config.toml
n_layer = 11
d_model = 128
n_experts = 64
experts_per_token = 4
d_expert = 64
d_shared_expert = 0
activation = "swiglu"
moe_layers = [0, 1, 2, 3, 4, 5, 6, 7, 8, 9, 10]
router_score = "softmax"
normalize_top_k = true
routed_scale = 1.0
balance_loss = 0.00917
balance_bias = false
init_std_router = 0.0368
lr_router = 0.000602
n_head = 2
n_kv_head = 1
head_dim = 64
vocab_size = 2048
norm = "rmsnorm"
norm_place = "pre"
norm_eps = 1e-05
positions = "rope"
rope_base = 2670.0
rope_fraction = 1.0
qk_norm = true
attn_scale = 0.125
tie_embeddings = false
parallel_block = false
init = "normal"
init_std_qkv = 0.053
init_std_o = 0.053
init_std_up = 0.053
init_std_down = 0.0
optimizer = "muon_variant"
lr = 0.0104
lr_mult_down = 1.5
beta1 = 0.9
lr_head = 0.0147
warmup_steps = 50
schedule = "wsd"
decay_fraction = 0.854
decay_shape = "linear"
final_lr_fraction = 0.0
batch_tokens = 65536
seq_len = 512
doc_mask = false
z_loss = 0.0001
train_tokens = 426200000
steps = 6504
dataset = "wikipedia_en"
Below are experts of layer 7 (counted from 0) of a mixture-of-experts language model. Rows are named router (the router's row for the expert), gate (a neuron's input weights, with its number), up (a neuron's input weights, with its number), down (a neuron's output weights, with its number) and show model dimensions 0-127. Each number is 50 + 15 x the weight over its row's rms, rounded and kept within 0 to 99.
After each expert's rows: "gets" lists some tokens that make up at least twice as much of what it gets as of all text. This comes from a sample of Wikipedia text that the model never trained on. Tokens count by the router's weight.

# expert 4
router:54 44 54 47 27 30 43 39 49 22 44 43 36 40 32 31 47 60 41 43 84 73 38 53 63 44 39 41 29 33 31 70 41 63 36 52 71 62 50 77 41 55 69 24 75 36 52 55 55 35 49 60 54 44 14 54 71 41 71 63 46 82 38 63 49 48 35 43 93 57 32 21 63 87 48 52 49 65 46 43 61 51 50 64 90 28 41 68 51 45 61 23 46 56 30 34 43 39 53 52 63 60 23 41 46 61 34 56 61 51 49 55 65 65 53 54 32 56 72 57 56 40 57 52 50 66 33 35
gate0:58 63 50 64 65 54 47 50 44 63 56 51 35 32 36 80 45 39 61 39 80 43 65 62 54 51 56 38 34 58 28 31 45 53 38 36 71 54 68 43 38 38 44 32 70 41 50 67 64 26 71 75 71 34 58 59 61 37 72 48 40 45 54 36 58 55 39 56 44 52 55 46 33 43 24 28 93 55 30 76 38 34 66 47 63 47 24 61 26 47 44 68 60 46 47 41 64 40 56 62 53 58 53 57 77 33 79 33 50 63 24 69 75 59 71 28 76 63 50 12 43 57 38 77 58 61 57 58
up0:59 67 65 31 31 60 60 51 33 48 61 34 56 43 65 39 53 31 28 24 65 94 47 42 60 63 62 60 55 21 61 61 74 61 49 48 20 19 43 43 71 51 51 50 66 67 47 30 29 46 23 54 68 68 67 55 68 37 58 38 50 67 47 60 55 62 47 34 64 59 40 31 81 65 52 44 56 64 64 55 49 52 28 54 22 85 31 33 49 49 30 55 68 44 64 56 63 61 36 45 38 38 67 66 54 77 44 33 52 56 54 55 13 43 47 21 71 53 63 58 39 58 59 33 42 44 50 70
down0:59 33 56 53 51 22 48 30 63 67 45 56 67 43 22 44 55 39 47 47 44 43 40 41 42 60 39 37 37 32 36 32 49 48 16 32 58 68 25 86 58 68 42 54 39 68 33 38 57 45 46 33 19 42 66 18 32 61 48 32 68 38 41 76 31 77 56 37 28 41 74 38 51 67 46 51 59 29 23 37 76 37 58 48 46 62 42 45 36 82 56 59 52 43 68 46 46 71 63 41 59 51 53 43 52 55 57 37 38 62 92 70 57 68 57 42 56 46 75 47 47 66 78 55 61 43 49 27
gets: " was", " is", "ed", "n", " were", " are"

# expert 5
router:64 64 34 28 56 40 45 45 64 60 61 51 31 39 54 52 34 57 25 66 49 66 45 72 57 50 58 68 53 38 60 48 20 46 50 59 74 62 49 39 46 22 72 71 60 64 70 77 48 48 52 44 58 53 75 27 67 35 70 54 41 57 37 38 53 41 61 58 67 53 47 52 58 48 54 57 35 31 47 43 66 28 31 52 65 28 16 61 61 18 44 28 58 68 68 63 50 45 71 26 58 47 81 46 69 52 43 18 39 29 46 64 62 80 71 48 45 91 61 50 72 76 56 45 45 40 63 63
gate0:49 63 46 61 69 57 36 64 59 13 50 19 41 61 40 52 44 49 49 68 58 34 48 42 45 68 23 23 46 51 82 52 56 42 62 51 42 52 47 44 28 40 76 41 53 47 53 50 57 50 50 64 58 65 63 46 70 43 51 40 72 64 51 33 61 25 73 53 82 56 49 49 52 50 57 55 29 65 50 36 60 20 44 17 59 42 32 16 67 40 47 79 44 42 43 52 64 49 38 48 73 41 45 30 39 33 66 64 46 51 29 36 60 26 54 52 56 84 66 32 44 31 66 90 42 19 65 42
up0:66 34 49 41 67 62 72 68 64 76 55 27 47 66 61 45 41 53 43 72 64 54 40 55 62 54 54 59 61 43 60 41 60 55 72 66 49 54 35 47 69 30 62 40 24 74 53 64 49 51 39 51 58 56 65 23 64 56 45 44 55 45 11 50 62 48 48 79 54 48 52 31 40 49 40 46 37 35 42 44 50 42 39 68 70 33 04 59 58 54 71 40 53 05 51 31 59 62 50 61 83 38 80 37 50 16 41 47 46 26 45 38 45 62 46 82 26 57 54 32 64 65 69 58 57 55 79 54
down0:70 43 39 27 29 52 54 53 42 44 32 40 65 45 50 44 46 44 61 20 45 67 56 09 49 49 74 62 48 31 51 48 65 55 37 22 67 48 24 60 38 41 31 62 58 59 49 71 50 55 91 59 25 39 49 53 45 24 64 78 41 42 41 56 43 53 20 70 55 28 65 44 46 30 45 34 42 11 55 54 47 47 47 15 47 12 43 64 58 54 23 57 37 59 30 64 58 41 47 54 43 56 58 66 51 32 50 40 48 47 12 56 53 82 50 47 28 45 51 44 40 46 44 39 72 43 53 38
gets: "|", " |", "-", ";", "\n", " ("

# expert 51
router:77 49 36 41 62 48 41 61 67 71 33 68 54 57 55 66 70 44 29 54 80 67 53 65 55 54 81 73 71 52 40 80 42 69 67 50 56 49 25 35 36 45 75 76 28 54 46 41 68 57 32 50 45 44 60 51 74 79 71 55 48 62 55 31 41 76 30 70 51 77 74 76 25 61 69 69 65 45 36 70 51 32 39 46 50 30 38 60 34 46 56 46 56 34 65 47 48 59 61 60 74 37 66 45 42 40 35 46 57 41 52 62 50 36 76 54 37 70 48 21 57 74 55 38 39 43 54 31
gate1:45 56 51 50 20 38 51 53 49 37 70 71 56 43 61 63 43 02 60 13 66 54 34 80 69 44 49 60 46 38 51 48 33 74 58 35 57 59 53 43 47 54 31 55 42 73 51 44 60 68 45 36 33 31 40 22 42 45 45 62 23 68 56 48 32 53 40 87 68 52 85 42 51 51 48 42 66 65 51 37 24 48 44 58 65 48 51 42 23 70 31 64 77 58 38 58 30 45 63 64 38 63 29 46 41 47 49 54 41 26 55 79 36 60 39 30 43 32 54 35 55 35 41 75 40 31 26 49
up1:64 29 52 64 51 47 48 63 26 54 58 29 63 47 40 50 70 64 58 48 18 47 56 47 65 70 29 55 11 75 50 64 50 40 30 49 75 58 56 54 61 47 57 42 47 24 50 27 32 63 41 58 47 48 67 81 45 41 75 23 57 44 40 60 78 21 65 28 37 40 41 62 63 32 48 68 29 73 25 29 64 54 66 39 60 43 41 69 64 49 61 55 58 29 45 45 41 39 53 35 58 69 44 79 65 71 39 64 35 68 49 64 50 53 48 76 92 50 43 42 53 53 41 22 43 37 61 50
down1:31 63 30 60 44 46 67 59 33 46 30 61 30 46 36 45 21 61 32 39 75 37 25 73 00 41 28 47 51 67 29 57 63 61 48 35 67 53 36 47 48 45 70 42 32 34 67 39 54 73 46 45 55 70 49 53 49 70 59 48 45 36 41 54 79 46 27 64 49 63 77 72 76 39 43 77 48 52 35 44 56 53 55 13 54 58 55 52 46 49 49 52 41 49 56 74 58 35 51 39 41 43 42 60 31 28 24 67 34 69 84 40 48 58 59 53 31 41 43 29 44 72 24 67 32 59 45 48
gets: " |", ";", ":", " –", " the", " /"

# expert 36
router:38 57 21 50 54 76 69 45 33 67 52 32 32 45 64 47 49 66 39 30 11 74 60 59 32 60 51 77 56 30 47 46 57 57 52 66 51 37 51 50 80 54 54 46 39 37 95 42 58 40 68 41 50 64 34 58 21 49 68 23 35 35 40 65 55 47 48 49 47 33 66 17 65 43 57 65 35 38 76 36 54 48 38 49 50 28 33 35 39 52 43 32 54 54 53 33 27 11 64 52 65 57 69 72 54 26 32 30 54 44 72 59 45 32 33 39 36 38 41 50 53 66 38 63 68 46 43 48
gate6:42 58 43 55 70 68 40 55 85 51 50 57 43 54 59 74 52 37 58 30 37 36 41 54 68 70 49 47 24 45 48 39 66 68 60 49 29 51 39 38 47 53 71 68 61 19 71 49 55 56 68 28 70 44 45 46 07 50 59 55 40 53 60 51 70 46 74 63 56 29 62 73 39 74 19 50 65 52 56 59 30 54 41 23 47 40 55 35 73 67 59 54 95 46 35 36 49 32 69 63 32 61 62 58 45 41 19 32 51 29 51 47 38 66 72 48 81 41 61 37 58 72 42 58 60 52 45 43
up6:46 66 50 55 77 35 47 54 41 26 12 67 51 19 65 47 66 51 53 23 51 22 25 47 42 45 27 17 38 52 35 37 47 38 56 58 55 57 40 43 41 42 64 73 50 29 72 37 56 63 04 42 59 65 61 39 35 54 28 62 35 60 45 48 79 32 61 59 57 43 48 67 44 68 56 31 50 56 38 45 58 44 47 48 59 75 53 47 81 68 39 51 78 28 42 52 37 60 74 46 65 32 49 61 67 27 57 32 53 44 40 60 67 68 53 45 44 45 17 71 37 48 36 29 71 45 51 47
down6:60 68 46 69 48 59 32 54 59 64 56 56 19 54 40 41 68 56 67 56 16 50 24 63 58 52 46 27 32 41 38 43 21 62 55 29 37 47 55 38 55 57 73 18 48 29 28 24 68 48 53 54 46 46 50 75 55 87 45 57 58 28 54 66 16 66 52 74 46 57 57 54 34 43 25 80 64 51 55 44 47 46 46 34 67 59 62 43 64 53 86 65 70 73 69 49 47 47 80 40 49 39 43 42 30 51 45 40 45 45 48 61 72 26 47 32 22 61 58 69 48 47 77 38 55 40 41 51
gets: "le", "ro", "he", "y", "el", " The"

# expert 12
router:55 66 84 37 61 56 81 66 74 36 36 45 79 54 68 66 51 70 45 58 63 53 62 67 65 25 62 56 45 32 57 73 40 61 46 40 65 79 31 45 16 64 82 61 39 72 48 58 48 47 44 54 47 50 78 43 63 58 30 55 20 67 46 30 34 40 57 47 38 22 39 48 60 70 72 45 51 47 53 46 50 55 50 29 31 42 51 48 33 45 49 68 85 33 26 47 61 59 52 55 58 47 74 75 49 47 56 64 68 51 41 40 79 41 51 60 61 57 32 76 45 46 49 34 75 48 71 34
gate0:41 36 23 53 58 73 74 78 45 53 29 25 32 49 74 76 61 43 86 59 65 34 33 52 66 45 57 35 37 64 69 64 67 41 69 64 54 62 30 72 47 69 44 57 45 50 56 43 49 33 65 51 55 63 68 64 41 40 71 08 71 52 65 59 50 44 50 50 57 14 22 36 48 61 59 74 48 58 38 76 49 42 48 42 50 46 42 45 23 38 51 40 99 39 52 39 50 45 43 33 61 55 66 36 29 48 64 67 39 42 29 61 45 31 50 49 58 33 59 68 52 62 49 54 62 63 56 42
up0:66 62 44 56 53 91 34 42 57 24 48 67 62 35 46 58 52 65 56 41 91 75 35 52 46 40 49 44 53 42 45 45 62 84 73 78 50 76 60 55 37 21 56 35 40 60 36 47 39 71 15 74 48 55 66 45 53 51 31 55 58 47 54 41 44 71 40 58 60 57 78 71 28 79 35 58 40 46 14 34 40 37 23 32 58 41 67 34 50 28 34 44 45 58 43 15 56 66 57 72 42 38 58 47 51 49 59 28 48 41 53 60 66 46 72 50 37 34 61 42 33 65 44 49 50 61 59 54
down0:40 43 15 40 52 50 45 35 91 40 60 63 69 70 36 68 29 53 40 41 41 67 20 62 41 64 29 45 37 41 13 42 64 55 68 74 62 52 61 83 36 50 71 69 32 51 56 63 72 65 31 66 31 45 76 44 57 64 59 80 61 50 44 54 33 26 57 54 33 39 60 68 48 24 28 50 51 26 61 42 56 48 62 51 60 35 51 70 40 29 42 76 57 36 48 40 45 49 50 60 61 66 63 58 40 57 67 49 53 31 47 84 49 55 55 63 52 66 39 36 55 38 34 42 46 45 54 85
gets: " |", " (", "-", " |\n", "\n", ","

# expert 15
router:72 32 54 55 64 44 63 42 54 42 39 57 55 50 45 51 65 64 32 72 45 40 54 58 65 27 49 39 50 25 47 10 55 49 61 63 43 54 43 25 73 46 62 20 78 26 42 68 55 35 54 41 61 49 52 72 53 43 62 62 34 44 49 38 45 57 57 56 59 61 45 37 41 61 54 47 24 61 56 50 31 77 28 53 49 37 30 59 48 25 97 73 64 29 64 39 74 65 37 31 52 45 30 42 32 37 35 79 61 30 44 41 61 16 69 29 51 52 60 35 45 49 55 13 43 44 70 46
gate0:55 57 44 54 34 58 76 58 72 48 49 74 65 29 38 51 35 66 51 53 65 26 50 33 60 46 42 54 49 80 32 14 46 29 39 58 60 52 38 76 69 31 51 43 44 43 64 52 82 64 69 38 70 45 48 56 67 64 54 59 55 39 35 70 26 50 59 66 62 34 41 60 43 66 38 52 32 45 18 49 37 53 32 49 63 47 25 45 52 66 70 78 62 24 53 31 51 34 73 43 31 65 49 23 34 49 80 59 28 53 58 45 41 43 42 41 54 50 77 41 90 65 29 42 35 50 67 57
up0:53 74 75 30 24 49 63 51 36 71 66 73 74 42 58 33 53 74 75 48 43 29 58 68 52 48 41 57 64 64 58 52 64 45 46 58 72 54 60 56 48 45 65 50 61 45 74 35 49 53 55 53 56 32 44 64 38 63 32 83 63 89 31 50 70 30 65 35 66 50 53 51 91 35 48 79 62 21 57 54 49 50 60 66 71 49 53 71 43 47 75 32 53 79 40 42 45 50 61 20 38 63 46 23 42 36 39 33 50 61 48 55 30 43 53 69 48 31 35 56 27 33 43 20 56 52 52 59
down0:59 56 54 53 20 53 60 58 46 39 54 42 51 70 25 31 73 56 51 53 11 64 53 32 57 55 54 59 51 46 64 48 62 80 28 49 62 42 55 42 82 22 50 66 49 76 53 44 53 18 70 48 36 46 68 22 21 59 69 61 50 32 34 35 35 20 49 43 56 42 25 71 44 63 58 21 32 29 42 77 35 72 53 32 49 34 42 61 58 53 46 59 67 61 49 76 36 26 40 42 54 59 37 53 33 52 25 69 42 45 47 36 48 39 53 48 46 22 39 52 63 44 27 44 38 49 72 30
gets: " (", " ex", " pro", " re", " pre", " com"

# expert 30
router:51 46 67 66 56 73 47 49 71 65 38 35 44 35 76 74 55 49 73 42 37 63 57 40 59 47 40 67 80 56 72 56 62 72 49 50 70 48 54 59 87 36 52 37 78 56 54 28 76 49 66 43 57 51 54 49 54 24 73 52 23 21 58 28 80 45 70 50 49 55 57 58 20 17 34 42 69 45 24 65 70 66 42 32 40 70 46 50 54 36 55 66 56 59 65 51 36 31 30 67 46 39 40 41 65 54 63 68 61 44 41 56 19 23 17 46 51 38 58 55 52 49 46 58 67 58 55 50
gate1:42 65 47 56 68 59 54 60 51 47 50 55 52 36 35 16 67 52 68 49 63 67 44 46 28 74 48 71 74 41 87 65 38 73 36 38 28 84 37 48 54 67 57 51 69 30 54 42 70 87 72 63 47 45 36 27 43 27 31 59 67 24 84 43 71 46 69 57 75 32 50 40 28 50 48 57 78 48 50 34 48 54 38 32 40 50 34 44 60 47 29 57 55 28 54 53 34 53 47 37 45 46 41 64 68 43 75 58 40 42 49 40 22 64 29 47 44 53 48 46 53 39 77 70 59 48 69 32
up1:42 50 35 41 20 53 54 59 39 68 55 51 12 63 55 57 46 36 36 39 49 24 45 50 71 65 51 48 26 47 21 54 40 49 52 49 48 25 70 35 37 55 38 66 41 64 43 54 38 39 17 40 70 37 58 41 25 53 43 39 37 50 28 50 43 57 40 24 23 46 47 73 53 69 63 40 44 11 55 54 38 51 59 75 32 44 64 48 50 23 59 54 21 78 43 48 54 53 41 47 36 59 62 69 62 85 18 39 44 48 48 65 65 54 67 58 37 76 34 39 46 73 37 61 39 69 21 53
down1:40 54 60 51 21 44 41 54 65 33 50 60 35 50 48 38 58 44 54 52 54 54 42 62 67 50 48 63 59 47 59 39 27 86 44 59 81 38 28 68 65 59 43 20 59 49 34 63 57 41 49 69 67 28 23 39 46 67 47 41 21 38 72 72 27 66 25 57 41 68 77 51 37 64 51 79 54 28 66 52 68 55 52 60 77 58 48 26 52 57 42 57 44 67 61 47 70 59 33 79 59 38 61 67 42 69 45 63 57 64 27 57 35 44 41 48 60 38 79 47 27 43 19 80 39 59 27 56
gets: "ing", "ow", "ed", "ion", "ig", "ov"

# expert 32
router:45 47 32 70 37 63 58 36 51 63 53 47 33 28 64 52 46 53 65 32 83 42 49 28 53 81 73 16 47 53 50 68 73 68 27 26 47 42 55 50 65 25 47 46 76 65 57 44 65 57 49 37 38 45 71 12 00 30 51 46 59 50 47 60 55 52 66 79 39 34 43 66 54 43 62 52 79 66 50 42 32 46 59 58 57 60 37 52 61 56 64 54 74 40 40 57 47 52 53 40 57 37 18 39 63 33 40 47 72 51 49 27 47 49 52 87 31 55 66 33 34 52 45 60 47 43 50 36
gate1:64 45 33 72 82 44 62 59 64 62 76 49 58 59 33 55 60 38 57 23 61 28 69 50 56 64 61 61 53 59 60 62 63 66 33 47 50 49 65 44 60 52 47 54 45 48 62 73 58 33 58 43 26 27 40 55 46 47 66 42 40 62 47 43 44 65 64 65 65 28 72 33 72 71 67 65 33 61 35 24 52 44 52 56 67 39 60 59 46 69 44 37 85 37 25 66 49 59 28 33 33 58 63 42 67 36 24 12 40 58 53 48 75 75 39 22 47 60 50 48 45 16 32 59 55 35 19 33
up1:50 33 50 88 47 41 56 44 84 74 89 40 40 60 53 40 33 59 40 37 51 52 52 35 57 55 60 35 44 50 59 58 60 56 19 35 46 61 63 61 32 37 48 50 31 36 49 77 38 47 38 52 52 68 64 47 34 57 60 58 46 44 58 42 53 81 57 60 81 75 48 35 58 22 68 48 21 81 62 25 44 30 52 71 52 41 20 72 41 48 32 55 17 49 48 42 39 40 36 31 52 43 62 49 35 43 68 40 68 59 59 38 46 25 57 27 49 55 39 13 35 50 44 58 41 61 41 24
down1:33 44 58 64 50 68 29 58 56 67 55 53 60 60 34 40 33 63 56 33 46 28 85 34 52 58 63 18 53 66 83 66 35 74 41 30 61 45 60 38 43 45 49 35 60 63 66 52 50 46 40 39 80 64 35 20 72 66 53 65 57 28 34 29 54 57 46 57 38 70 47 43 56 73 60 55 35 56 69 54 77 72 40 75 46 27 53 55 60 26 75 64 39 53 48 51 43 50 33 35 63 54 57 43 46 39 29 49 68 41 24 51 57 56 37 65 45 54 27 17 72 08 49 36 55 68 43 67
gets: "ing", "ation", "er", "ial", "ical", "ion"

# expert 61
router:61 48 54 64 20 61 46 42 26 47 43 53 62 48 42 63 39 77 63 36 36 74 42 15 52 52 62 18 42 40 47 39 36 67 74 58 55 28 42 49 72 62 36 34 90 24 45 64 62 40 57 45 58 70 65 53 43 70 57 80 54 39 20 53 76 86 72 48 34 55 47 21 55 50 23 53 80 53 38 47 28 50 73 50 59 70 67 46 39 36 31 48 42 50 53 46 54 70 40 41 60 31 25 38 46 56 50 53 52 26 53 66 44 34 23 57 36 45 48 32 39 49 32 49 46 46 39 52
gate0:49 77 58 49 23 64 58 42 30 70 35 57 67 29 43 38 50 31 49 62 57 49 47 28 84 43 65 51 40 38 59 47 50 53 77 55 47 62 13 40 52 59 48 41 65 45 88 52 50 75 40 55 38 50 57 39 60 24 44 49 55 57 46 54 26 58 67 45 11 52 62 33 48 51 49 36 78 37 68 69 54 73 28 71 68 32 58 51 58 50 51 40 35 61 28 59 56 38 75 51 74 58 60 57 49 68 33 35 53 42 30 73 29 40 37 82 70 41 50 62 50 33 52 48 84 28 54 43
up0:60 49 87 53 23 57 41 76 46 42 38 59 54 41 69 64 52 44 74 59 38 47 48 56 41 39 44 27 37 51 65 57 52 43 53 78 11 30 74 45 59 45 76 44 21 36 31 46 62 57 72 37 32 49 58 81 43 33 53 66 82 53 59 62 53 73 68 56 45 48 74 47 74 18 57 79 48 47 49 58 69 65 74 75 41 29 37 54 66 51 48 49 81 48 54 52 51 44 28 43 36 57 55 52 48 45 57 86 46 56 62 51 34 50 35 52 59 39 29 49 70 34 45 45 63 27 41 37
down0:55 74 46 66 69 29 28 71 51 38 36 22 52 63 35 41 49 47 69 60 52 46 26 63 58 52 53 42 20 68 51 46 66 46 46 29 40 68 75 47 29 51 36 34 53 52 72 43 62 79 52 42 51 67 39 86 57 29 35 40 58 33 63 79 66 20 90 45 35 48 55 37 50 60 67 92 52 54 50 41 50 55 65 46 36 56 45 37 47 70 62 44 57 47 39 66 72 48 42 38 66 38 51 39 50 78 34 39 40 72 58 69 49 40 72 64 36 44 66 63 54 65 74 47 54 41 57 80
gets: "ing", "ed", "e", "s", "ation", "ate"

# expert 57
router:27 67 38 70 39 63 57 36 68 31 64 30 36 46 69 73 43 54 39 64 47 52 33 62 24 67 71 60 54 54 53 43 46 40 41 67 37 34 89 29 78 43 40 18 68 48 42 49 66 59 67 52 44 77 40 48 46 44 40 41 47 38 68 44 26 51 53 42 50 69 55 44 63 61 58 66 23 37 72 54 45 38 24 62 43 51 36 23 35 41 77 38 53 40 64 52 54 56 59 63 62 51 51 48 60 32 55 40 28 73 38 73 16 49 41 69 76 65 36 69 69 67 29 38 52 26 59 70
gate1:41 41 35 42 45 42 31 55 39 72 46 25 36 72 48 56 49 22 69 26 73 58 59 58 48 66 71 17 33 43 40 40 82 62 52 48 49 77 44 38 65 42 31 36 59 50 53 64 39 72 40 15 35 74 70 31 29 32 43 48 62 31 36 57 62 33 75 40 56 50 64 39 42 64 64 65 54 63 64 57 19 15 40 51 66 42 50 35 56 45 54 52 46 50 32 34 53 42 54 53 57 51 58 25 52 10 61 41 35 58 29 38 70 51 46 38 70 40 59 68 77 37 53 40 32 56 62 39
up1:74 67 41 31 34 16 42 54 45 49 35 51 33 58 44 40 47 47 32 56 64 60 50 52 40 74 41 47 37 51 27 42 59 63 47 76 66 53 47 46 53 99 24 55 47 47 53 33 44 34 49 27 41 58 51 52 39 70 52 63 37 47 54 44 34 40 36 59 42 57 52 76 44 54 56 60 30 75 48 42 37 53 68 51 41 71 39 54 41 35 70 65 51 52 29 30 44 33 96 66 65 38 69 24 57 39 39 42 54 32 42 52 30 53 38 33 30 71 67 57 94 30 54 57 26 51 43 61
down1:61 80 35 43 62 72 60 57 58 56 36 53 66 44 32 80 63 56 55 31 34 28 56 53 59 51 52 28 78 62 28 67 48 59 63 47 59 43 66 35 40 64 48 51 68 07 40 77 37 38 38 32 28 72 35 52 34 65 31 22 58 48 34 62 50 59 36 42 60 62 46 67 74 73 40 48 38 45 58 55 46 50 99 46 42 35 58 75 43 27 48 46 42 57 63 46 74 48 33 53 59 56 39 53 41 68 45 47 52 67 57 22 44 62 68 44 41 44 49 60 75 63 80 45 31 47 32 46
gets: " \"", " it", "ou", "ap", " work", "et"

# expert 54
router:50 74 61 54 63 43 30 54 65 58 56 37 68 53 59 45 13 37 73 34 53 46 33 57 69 68 43 27 59 49 46 73 54 28 43 30 29 39 60 33 64 43 45 32 65 40 50 53 53 58 63 65 35 59 38 42 44 50 44 69 61 54 36 65 75 86 58 64 55 65 43 14 37 29 44 63 90 45 43 33 50 56 26 67 50 51 25 49 45 34 28 72 43 42 62 69 56 38 40 40 37 53 14 20 50 57 45 55 43 28 43 31 36 46 09 45 62 40 46 26 47 45 47 43 52 57 74 46
gate19:44 28 55 73 62 27 42 70 47 64 52 51 53 46 73 50 62 61 42 33 77 42 33 54 61 52 48 41 46 46 67 37 52 50 73 54 39 22 73 39 59 30 76 27 43 38 40 77 29 77 40 53 39 48 27 38 46 65 68 16 66 58 48 44 37 43 63 74 49 47 40 33 07 45 77 40 36 53 59 34 67 43 20 52 48 43 38 36 37 54 62 27 45 81 37 59 56 60 22 60 33 40 46 41 34 43 42 38 39 55 31 85 59 41 62 45 39 65 65 49 74 52 55 53 42 37 63 28
up19:50 25 23 61 37 69 64 54 51 51 44 50 33 31 74 75 48 71 34 68 27 25 56 48 41 77 61 44 56 68 47 62 18 46 21 45 46 39 38 60 29 30 46 62 28 41 49 39 49 58 57 68 22 47 32 60 43 57 64 44 58 33 53 66 54 34 42 78 23 29 59 37 69 23 53 57 60 50 52 28 50 44 47 71 55 68 42 31 44 45 47 62 59 49 33 48 39 17 53 75 46 23 54 73 42 66 41 52 41 35 66 48 33 74 76 47 40 59 56 48 71 58 61 57 14 40 58 65
down19:65 60 42 81 59 48 32 55 66 62 49 43 66 28 33 62 50 62 47 50 35 33 59 41 54 45 55 53 35 55 61 43 31 34 57 38 45 45 48 68 21 72 20 52 41 30 10 68 37 37 56 53 42 70 28 42 35 43 56 47 62 51 39 30 69 52 50 39 32 35 30 49 47 45 38 33 57 50 53 34 44 46 51 75 61 36 56 26 48 38 31 41 70 35 55 20 54 60 17 55 63 42 92 56 47 48 49 25 43 35 13 71 21 50 49 54 53 71 40 24 60 47 50 77 19 64 45 50
gets: "ed", "s", "ing", "es", "ers", "ated"

# expert 60
router:40 63 29 99 46 50 63 58 71 67 70 35 48 50 46 55 44 39 50 82 46 60 67 27 57 69 43 31 62 45 72 66 63 28 55 70 30 45 58 75 52 64 28 88 59 24 63 49 76 64 37 42 74 44 59 35 44 43 53 56 62 41 41 62 36 55 57 67 33 58 36 56 47 57 29 39 53 39 60 39 24 41 61 53 64 28 51 46 51 60 52 73 65 49 51 32 66 68 43 21 32 51 37 61 40 32 67 42 68 48 66 50 42 43 54 42 72 49 74 27 62 20 49 28 51 40 57 32
gate1:48 25 71 54 58 23 30 43 38 51 37 56 53 40 47 82 50 56 50 59 50 51 73 54 76 17 43 70 71 49 56 64 56 39 67 45 50 70 42 52 48 21 39 63 58 66 29 52 58 63 73 51 66 46 41 62 81 56 74 32 43 14 56 57 42 59 35 66 43 42 50 65 70 55 61 32 68 63 74 31 36 56 37 75 66 09 58 51 68 49 33 46 34 56 36 58 49 70 49 60 34 53 42 34 44 49 74 27 37 76 61 57 31 66 40 22 67 51 47 51 38 81 31 57 53 38 48 45
up1:72 63 66 50 52 37 68 57 43 54 35 55 22 49 69 80 66 86 46 68 53 76 33 52 49 40 30 33 68 63 47 43 70 45 59 81 56 58 47 19 50 43 48 57 54 36 70 61 60 35 26 57 57 37 66 30 61 57 68 38 32 39 63 59 19 67 35 47 41 27 25 57 57 57 59 41 35 45 45 21 43 43 31 54 64 31 64 46 63 67 66 14 43 27 48 51 60 54 47 31 48 16 35 48 57 57 38 55 63 55 46 80 58 58 38 42 50 51 64 48 41 78 38 43 48 30 29 70
down1:37 54 35 28 33 57 37 52 90 61 60 37 70 27 48 37 56 79 25 18 55 52 28 41 42 65 59 43 71 64 40 63 61 69 56 43 68 49 37 70 58 69 55 32 38 41 50 51 61 27 55 64 51 60 54 64 40 57 35 55 42 47 49 55 35 51 66 47 68 78 40 46 22 45 43 53 40 44 52 77 52 75 39 63 36 59 33 45 50 41 36 79 69 47 51 31 54 52 33 29 34 34 49 40 21 39 61 43 34 43 67 51 72 23 58 34 50 42 13 68 24 37 50 55 41 89 52 40
gets: " the", " of", " a", " with", " in", " by"

# expert 55
router:55 46 55 61 49 60 55 37 23 56 48 79 55 57 51 60 82 39 38 69 42 48 29 80 41 49 59 30 49 46 37 39 68 33 39 60 65 47 45 50 91 11 32 72 69 51 76 41 52 51 70 16 28 61 58 52 60 39 73 44 60 81 58 70 43 61 36 53 54 56 59 21 53 60 31 61 48 62 46 58 66 48 35 64 68 50 86 12 57 30 49 64 66 64 60 52 27 50 51 61 43 45 66 32 38 46 41 36 67 54 47 65 84 52 44 54 55 55 50 62 54 49 65 38 40 63 32 55
gate0:39 68 48 73 42 55 22 96 41 65 30 59 39 44 30 57 52 63 56 70 66 49 55 62 48 55 55 48 72 47 64 44 52 06 33 70 62 53 58 47 53 20 66 39 62 45 69 59 75 43 34 51 51 53 61 53 44 32 34 53 28 68 33 52 82 36 38 64 57 61 72 30 60 69 42 78 62 33 42 66 82 52 29 54 59 45 51 41 37 37 56 36 72 50 43 48 72 30 46 22 62 45 28 46 70 50 52 29 45 35 39 48 59 44 66 48 56 40 42 13 55 46 60 32 28 60 42 57
up0:43 15 47 50 88 53 60 67 62 64 74 48 44 82 65 56 33 25 35 30 27 59 50 49 46 52 43 67 78 64 37 61 29 67 54 36 38 80 58 57 37 42 47 26 49 25 41 44 54 56 37 60 38 67 81 61 56 55 65 30 59 44 31 25 69 67 36 58 41 38 54 69 64 56 46 33 31 39 65 49 43 71 56 45 53 68 72 44 38 56 48 61 75 53 60 66 57 72 72 78 46 41 47 52 53 49 73 42 46 15 62 59 51 42 53 32 36 50 27 71 45 49 66 54 21 58 68 49
down0:54 58 40 54 55 65 55 21 57 18 46 53 34 21 54 45 72 78 39 57 44 29 40 60 51 62 38 85 66 41 76 72 50 59 51 62 37 54 50 52 53 85 68 49 58 55 55 35 12 52 57 28 34 61 42 35 65 40 36 51 24 45 45 45 41 69 42 16 54 63 67 42 67 65 62 56 71 67 34 43 73 51 45 67 45 75 62 44 76 63 37 74 36 26 28 33 45 40 25 45 55 37 69 43 35 40 65 46 73 65 57 49 60 68 56 52 56 32 57 46 66 49 80 51 51 42 56 31
gets: " by", " re", " film", "==\n", " The", " ro"